From a checkpoint of a small mixture-of-experts model trained on Wikipedia.
Size: 9 layers, width 640, vocabulary 8192, 199M parameters.
Experts: 96 experts in each of 9 layers, 160 squared ReLU neurons an expert, 8 picks a token, a shared expert of 256 neurons.
Training: a variant of SOAP for the experts, 1144M tokens.
Below are experts of layer 6 (counted from 0) of a mixture-of-experts language model. Rows are named router (the router's row for the expert), down (a neuron's output weights, with its number) and show model dimensions 480-639. Each number is 128 + 32 x the weight over its row's rms, rounded and kept within 0 to 255. Numbers have three digits each.
After each expert's rows: a language model's description of what the expert responds to. This comes from a sample of Wikipedia text that the model never trained on.

# expert 42
router:124089194128103143115135067146150114133080095177104176162193121118097115162169137086104117200151128116073063179138110097147084141183123068150150098113211079135097084065156103104094159164100170111142096170119057181183126122166120092078143194168043187123144134158138157144082163126153141154093078143125149138153031077128151131109179079163107156113092177120129134157091130149150103180116101156142138072152136056190195091086119172159116159154135134143124142092120141137176120117151106
down0:110074141102136122141128104087159145133140157122178151128063075095143144154102112080150114115171120090147036161116089161154123087122112129147127098173124152195161161144137085110152142147078140090119088076172126113153133212066138152136155105202128093147141140152202118109116170063104151079152167157154060118062165100042182104090136136172132092151050166148167160096153136080143085166101121099096156091087148079202177163109129123152170142076110125159107110119099073126110112110058128
Equals signs and blank lines in section headings, apostrophes before s, opening quotes, O and Mc prefixes, and degree symbols.

# expert 46
router:179123078145077154110098162154140161136155104167109111103150117156170103108150075144147134126158135148143132141130174115144098098136131119108115084168153143147111151150176163116200153119171126068191124148102181098124124107141139109122203172155141099148172157111126132164218166083165151130097155148111118080139115137110152135157091080129172148144116066102141077134143111176091149121135152099168041113109174111168140150103143123127169143086116134042100101129101111089128095155155131
down0:138173147101153050156143131143171071194124140149143128138180111177129217159167120146139120161096138123134163151135147069173142075159182145109175059108111124087085148118107117143098146188106093094153113123126132107134117095112163201104120145147108051127165111142128125197138091136078115077125115133158103155110106147076092160130166138135136140120093088117144143103091028114113151102160146083065153146114148088132094108151191119146099063069108137114142098157181145171130120075116155
Common nouns and their word endings in descriptive prose, such as water, engine, disease, river, sugar, movement, -ment, -hood.

# expert 21
router:197144177153119128116137155067170083096148160124183121169114096134122100122081132109108138127130120091123127121074121107141081185175163175151153187161177063085072154131123121150072168152116072171144171107120097125152152043162167086085095196108059210136125130191127147137147074077108129097164101144161139111120126109089136143207108119125143190144086149101106123151118054047137111055110178129113141079130127122133150130162082140133134133148111116155199096099108196079183106165155145
down0:112106107144150092078164123154134150153146112116125124121110131181106078154152093135171079058120147148168141137131097115113067121083143159149206121149113127101141121150137135136061122064072093146103126162161160065151105134149088153166110132177135077070118136155134136134160104100120082149152098149082112181132113157096125161102163157140073134144167102155129135143241095119067114096174104147148146057168098141123054130112113134100152093098094108135183137089114155175167102164136115
Years and year-digit pieces in dates, lifespans and table cells, such as 2008, 18'56'–1930, plus "first", "second", "when".

# expert 32
router:237130121152115170146108172094110155147145119100160123133145102205198094178116178094118140177120113110145156154133176135160130061128105133094135110181181159098119098224125127181156169100169085128156160106170119110147145163108089134178119114105101182122135137172130102175127087083164139050162105175122130117113122127115105154208145115120147123150117114073132181111121137062107095074113129168115124153120176086090105136200065140132118210099157099100157041116189160170144074084101139
down0:090111155112126121198179121151172116142113164096098098110148169187137131144092123094102108099135126160131109115136143165044086127070132060082153143110081146145095137150066117141167118080098128143110119124126109150123134125127160087124097114064100163149129118117122079106122106143136124117156103140131144084080123148064117179127142075148140143143138099121068132061144143140117097167152095105143142121132135121178190123142184124162130111175131173108146121126113118114149141205095140
Four-digit years and the dashes and closing parentheses in date ranges, in tables and biographies, such as 2018–2019, (1856–1930), 1994.

# expert 5
router:133131163158117147075100135161132046114127099129063122137101119135069114138154136165182113169073112098140127163135122153164171144095113099084147151166125111098135096089136079120148125117123074110136112112186102097178105081081145120118100130159138147151136091115181130139114129106145143152089100155112171131115199143168129181142130170124143116091134166065148153108108114164095151128139121181140113139160135083100188125174134107115138128179143143128162160123139063093097080149140144
down0:111129124164128118135148142130139184149111106182170168151102083119079127119138113125142106138116121142128170116033146138153147095150106100140162145166149199132158130141122162152094159135151134124132173077134098217125164131100134180132111130112106079161127093137127137114179166157084121154203089083144107112162121109168138087092123102140100172127114131128127115128099091172113123125116164047105077094127113081107165167188133178124143118115096148142111120103130212125100197140118134
Tokens opening a new section or sentence: heading equals signs, paragraph breaks, full stops, opening brackets, and sentence-initial In, After, During, However.

# expert 54
router:099117094037145110132119189155123129115096107159136126134176089139083131148185126114129118135167123150188130140061184146058131111131117151087219093152107124071108141141116125115108093165120191113084158147123142100124151096141120140094139112115128080169173140130133185090144092093087140120063143139116082179190146141140113132213205164133144108184082145075151122137124128173092154188141134112125163090136174086156111150175125201151142135097159116130095138114161101141117193095175137
down0:159091205129167114148167187111157137101110086154159141145155154140120161098075106127132134116142191090166103137170110137154065134134107131140107115105092118143105111091173114115126158086152118087164147139123102112146088112107116152105168165141134158130100170118110083100087125125081119102138130129093123154198094167123141126077124154076117167105105108137113139095085130105106120114047124107158177085089094087097067124144139156096143136164054132136176205122091142052175128109147123
Noun and verb stems before suffixes, such as film, group, station, monitoring, detailed, defender, diplomat, soundtrack.

# expert 39
router:125136120109099148121091052143055114134082164096148154137154144133117132090080138146147157110119111064115165083112156159075103122118134096104134116075142137127117124152133100129174104135150119122151151158086091121115121113151165106115207118096216077122085070164096134135128168089160108065147089082106145137050109180115101118172140092187156142106102102123140104146130135131135130107136113124184095183146119160111109130130102085174125164157076152170135189092110104132152174143078147
down0:153117122162112102177168129130128141095119119115135130117143149220129110108138133116204066148044113112183080139116123080206153071114147140139082092130106138154185095138125129153176110128134107101117131160132103113106131085142143093110156106151124164131134147069082135060079130132189136137156153122147029121108105131100112110130186108098112154157130193156073130131099147085086117126173121140125115158146113092188115156119172126099154117151163147164115099170111175094094109140123093
Nouns and word pieces about armies, churches and institutions, such as Army, Navy, Corps, Episcopal, Benedict, plus "the"/"of" before them.

# expert 45
router:122121044109128182157106140131079149131097078128174126089179109142149135132134120197133099152099104125135114160144106119148170099080103114134123116090171217106091109129146146136167101174166111121108110120082112122121116100098085107173096146100169155136154172117086119118118100100155126078134170107096152110121125086157140115133136150097127128155125165058146137120085111114144140180089131109106154115138175159101147148196135135134134140193116101149097165140118092141104125134153130
down0:151123098116202199111146168129109119145068144101168179162122137112117158151110110081103122150065136149096122068150132157171119131172144116146116150147108069145160133152119144125117121155175116109088079141134108125140128115130166081174111076136125085136175146131103162168133165125092167139135125141134156101164096150101048138085133119141135119119131081163126067167136158128145153186125098110165107186114151100149111107147144162129140146193158112130077159107166081184146110162148128
Commas, "in", "until" and row-opening pipes in sports articles about Olympic Games, Championships and medals, e.g. 1952 Helsinki rows.

# expert 11
router:186122193107101140134100085099063141153155174077180054125144125055109103203088112137114130097129160032130184180112094118139095191167126152131103147122182087102117117089132133172125129114125092089131134110114103138136054093182152099092148184123123152160094154217140133110111098133109139110068119106129157077191096162081153108138118136140114146118125170092119145168135109108184194119123131121085105093139145162172054182127109154110151150122154140116173126139100143096151122138169141
down0:116139124203116115075124186168081130084078068145113118196116174133143139097158124115116130154156126100074123070077142135152123178098132077129152152120165150126156151208116122149148141145089093125148185167119122152161129095179128122155192182094080123211120155161084157201113123167124092145124070175158102146063139147169148100108102117099119108153175130160085146141078160139101171146166150126085062126130092146188168150120138172103091073122138099128129145094159109107147119097088146
Abbreviations such as St, Dr, San and Santa; the word at; sentence-final full stops and colons after labels in taxonomy or infobox lists.

# expert 49
router:098162147137140125131102100134138110190125143135127134165150145101172103077134095114126089109117087097169128075159107071185142132119118083106050112153146135123109100135132144137180117119077151139146126148114141160138113155139169116162145125100101147085125122150100157170075065160084106103099104101133156145130067094068149184135092144076117170120158138128140142123121147077120136134118149181124126094141109153168103155139073078087189134123096161144137163189151094091120143142133183
down0:099157162096123143090201065117094114141155109122129111099157182155128126105165087136158115086190152143076140101176139142099088146155119131146087083163166150097116161117104180057149187147096122132132104214112150117120145145160106091060092170095181197139138081180094130117175079122101117131152119159087084126076118124149176147149146105186085159102148179070128094102090169150151170102107161141097118151157177152194100130125098173090159173107092098132176095153049057073098146121077162
Past-tense and participle verbs (made, released, built, located, -ed endings) and the prepositions after them (for, by, from, with).

# expert 30
router:182174162132158112043119098103174066117113179144128104163103145078044113143167059099151144131146132135104143116100135121158131158171098178129086102103171102125038141098069151070094125140109130162142121136136089138103120082141184119100110166107061108135124127175118134117131149153170124150178104148120123157146109124075134081109149136180132179106129161125101094111094106092109104136123149132112120099125179135133160132084111116141130132120113105131176110083148150097209133156166122
down0:154116135105123166083112106123165141139178141148123133128122110128113110154093147197104112147162087152067140159117103139152121126056168112076121100100101127112133140146193104193099089160134068099202154172191118081130093112138117111140127110128115141154111142126159094141119102088139169133109126146129120151170135148164091111106190203161183081139112090157100120174135149116193088126127132102136158157129114170123106112109093151057100163205104179141138144087130172113128080128142169
Prepositions after nouns or verbs, opening a phrase, such as of, in, for, by, at, under, during, between, about.

# expert 6
router:108081133101142170156133085135162126143112145134062172113130082115110111173099086051167152138126146122122199147121119106082085177089169129151147106109156084120076159089168184067173120117147112121083110132090099096107143123128142091135147124132245125091178115080080121074112103077128114132125071071139174089148176150164175122150081131162116141117132140080151084088142151133129141144100099087169111156109121164113165111118150129164125150160142131101156088055071147106116073154178151
down0:143136141135134146152125094118128145192126129111115139081149129140122113154168118116089173159131130170087143123089129090055147181144120094165110164119123149133158160132172104172177117165109144172097126141149155102073127140107128109096149124067120157092120127141092105151080224168190098106147152091111089199138075161156065108143157102099108111133127050147116137111172171048107102096112134129101167137068158131123099062120151130147112149090171085107165141100106139139144111121154131
Word endings and nouns for people, isms and conditions, such as actress, actresses, schizophrenia, Freemasonry, productions, unsentimental.

# expert 0
router:141143156143157117130128083167183076135156169158108110127103169099093144090098062121152124116151177127088138129153118122174091192160154145144110119140183088153064142085140128131116127108081145153135143113122122110160111084155196084090125193164140176108108138219116182134103141140148105122161129118106110109179096094067169125104117116164141202122094155095147137154111069070135120111117150133124123086079151128129129118093132125138145109122094112176196126094155190081191110149128133
down0:139194106114166138107125209212113084138160128111149112088133107137141142140055148105117091126154178120087107069078138164148158134137154119112074126147146129151144185095124148160122140131104155113139149078168109151176129093137164162174182135156105098131138142153157092107087131177140169104141128129160102118114085079136157115129179135177177120119140173121129178121132120093114142073119132141182137156147200160157095135141146070107146151130128165162148082167153186131203134158137053
Newlines, heading equals signs, table pipes and mid-word pieces in lists, tables and references, such as chemokine, disappointing, Stockholm.

# expert 7
router:154124153147139159121096122163083104132086121081152122143113160143086127148120108135127120097135152168093103125122087139146107127108121135138088097116174196096142159141131114061144157158216109144187169169055137147112118118144069093150087143088139154149170118100118131089126165077134103080132179123144156078163117129168151136128147099166104146096105134134068094072093127169096109119076131130142125126181053141132111135157095146146136089142108140170127156121155064131122135169131127
down0:091143125091145061119087127132180162137135126118097079111114170160148108118097109211159105097098090103023078140093140142113099147099167156132213105160085159125178139121168050061131117131172127098072123122125144173149136040129132066102138113132159113141097121112129128083173104130157103137134147152111163108197122100130089174092143122103075105098107150123173163133154126135186108126168192156119117085084146083105185108155114142157159135093144120127047137102103094104121125163076119
Word pieces and heads of noun phrases after the, a, of, such as new, small, surface, and mid-word pieces like redshir-t, frontben-ch.

# expert 51
router:199176135130131187097144126116132061141123152136117106156154105105109155099110120151123123080121143122119128125065100169081153146171140102155143128089135107103104069154068133174104204108137124108116089153136138137106162119156136179150135184148102131154055133151089165156091114125109125148104100101175096082196076162101123159122157193066167144111131120161111138151079109061166093109150205117129109099086129104095070167096138130153146124123179220085174119123088142112172107123128142
down0:191149086133135154108131114120066084139133146177126122151115150138107057163174109129130132122144173125093093176142090155108073089125052087099169172177133107079145194100087095089106153140143123100157117105096120105118090127215097082132102146144152147160129086113156126071131160064134131173131115135114149106101122109083122147113143117071163081133170159157203171089159155144145170115147131172119142121145148180160130185143162186069101207105104108141090156129095197159096153143175107
Periods in abbreviations, coordinates and "vs.", plus stem pieces after prefixes like mo, acc, exc, ref in grandmother, enlarged.

# expert 2
router:135147109112046107181174138132154157105113126115066100075109044061129145100124116132123104097105051152094085099109147101165079174115125126095177159139166147155164132099119040082144077177113121102155099133083093102107165150155105142122134114139126145152135144145110040174140123095119136116136168139112098136106066121129083114128133129124075134143119097075119111200114077115102144093112132100084108117112181143171144113117127165125151202103095153146146183108182212145223117078132128
down0:138117146146106145105135145155136137155146151130165125113141068117176092155132139176164141091127119144166097093147100158146130140152114155099152111117136100144154193159114141156093164071122125111109159134142084129102074147148146140093131089158109130128166104140205154102162116066090102116135138164070124107130117069151115103153109118116087166210084151147142090087133132086173121160101102117152115114124149159100077139093116124122119163172094104201091121145105111033185123111151153
Abstract nouns of activity or process and their suffixes, often before of or to, such as development, use, war, extrus-ion, recommend-ation.

# expert 34
router:141087100175154105169118099140119098165140108156128104101161076066146071158114193123132088109149182096117190107132135094116134165137178154161087154128213102152172129159146094151092182117134125126114140194070113100110139130151130130105160181156062157112145196203120110117156134144189119093125093150163102102143128135072152119132116116122104130162181119109082189161174112115129099140140120138086120150161146172127152089138128090094116179119133093134111096217109217138140082157125120
down0:128103098108158138171182147076164111133111139097092120130211138141187126111099163117100159179104166087107126116158094087074128101193139117163149145117186143131120067098081118112129147115157143109112137122065092082128120114147126176114136093148077167154109085136127096124099145180128157086150150152122127087096117122118161131102094134071127082103094090076168065150119122104120143147116137129124119121109227181104071153107096096143133141124150107116132138128108149168124117102075114
Plural suffixes and plural nouns such as -s, -es, -ities, -ations, people, members, children, usually followed by of or punctuation.

# expert 1
router:175110115141085171181166141103154149092144093129114095116124178166122150128141147054162131171122083129129102161139098096117130172121194088071105144071146151106107132141206167152109116083168088124151176130066185157143125113104183173139161149130107110113132088116113137108110093086155074087176148091198171075118129123088127101136136095117146145079084078085168116109106117155152136062101153145072115091117172107116180151150180137153100163178100120157153171146193138103203151190167129
down0:121182158111115170123109109136130156090111093153101049113116098153118123120181143118108090136116137130160176080100077083158167107226075155109155157115133203112137117102101101119159112144122154159147146152131095107143146147090089120122120132089098186172041165118175147178121126183180095116138151140139119148119089152159071135125135119186145160120138143080119110165144151162124119105111133106107130155151047146140144071145161090102195156095127123139151120161208098085092126198097118
Function words of verb phrases, especially infinitive to, forms of be (was, is, been, being), modals like can, would, and as.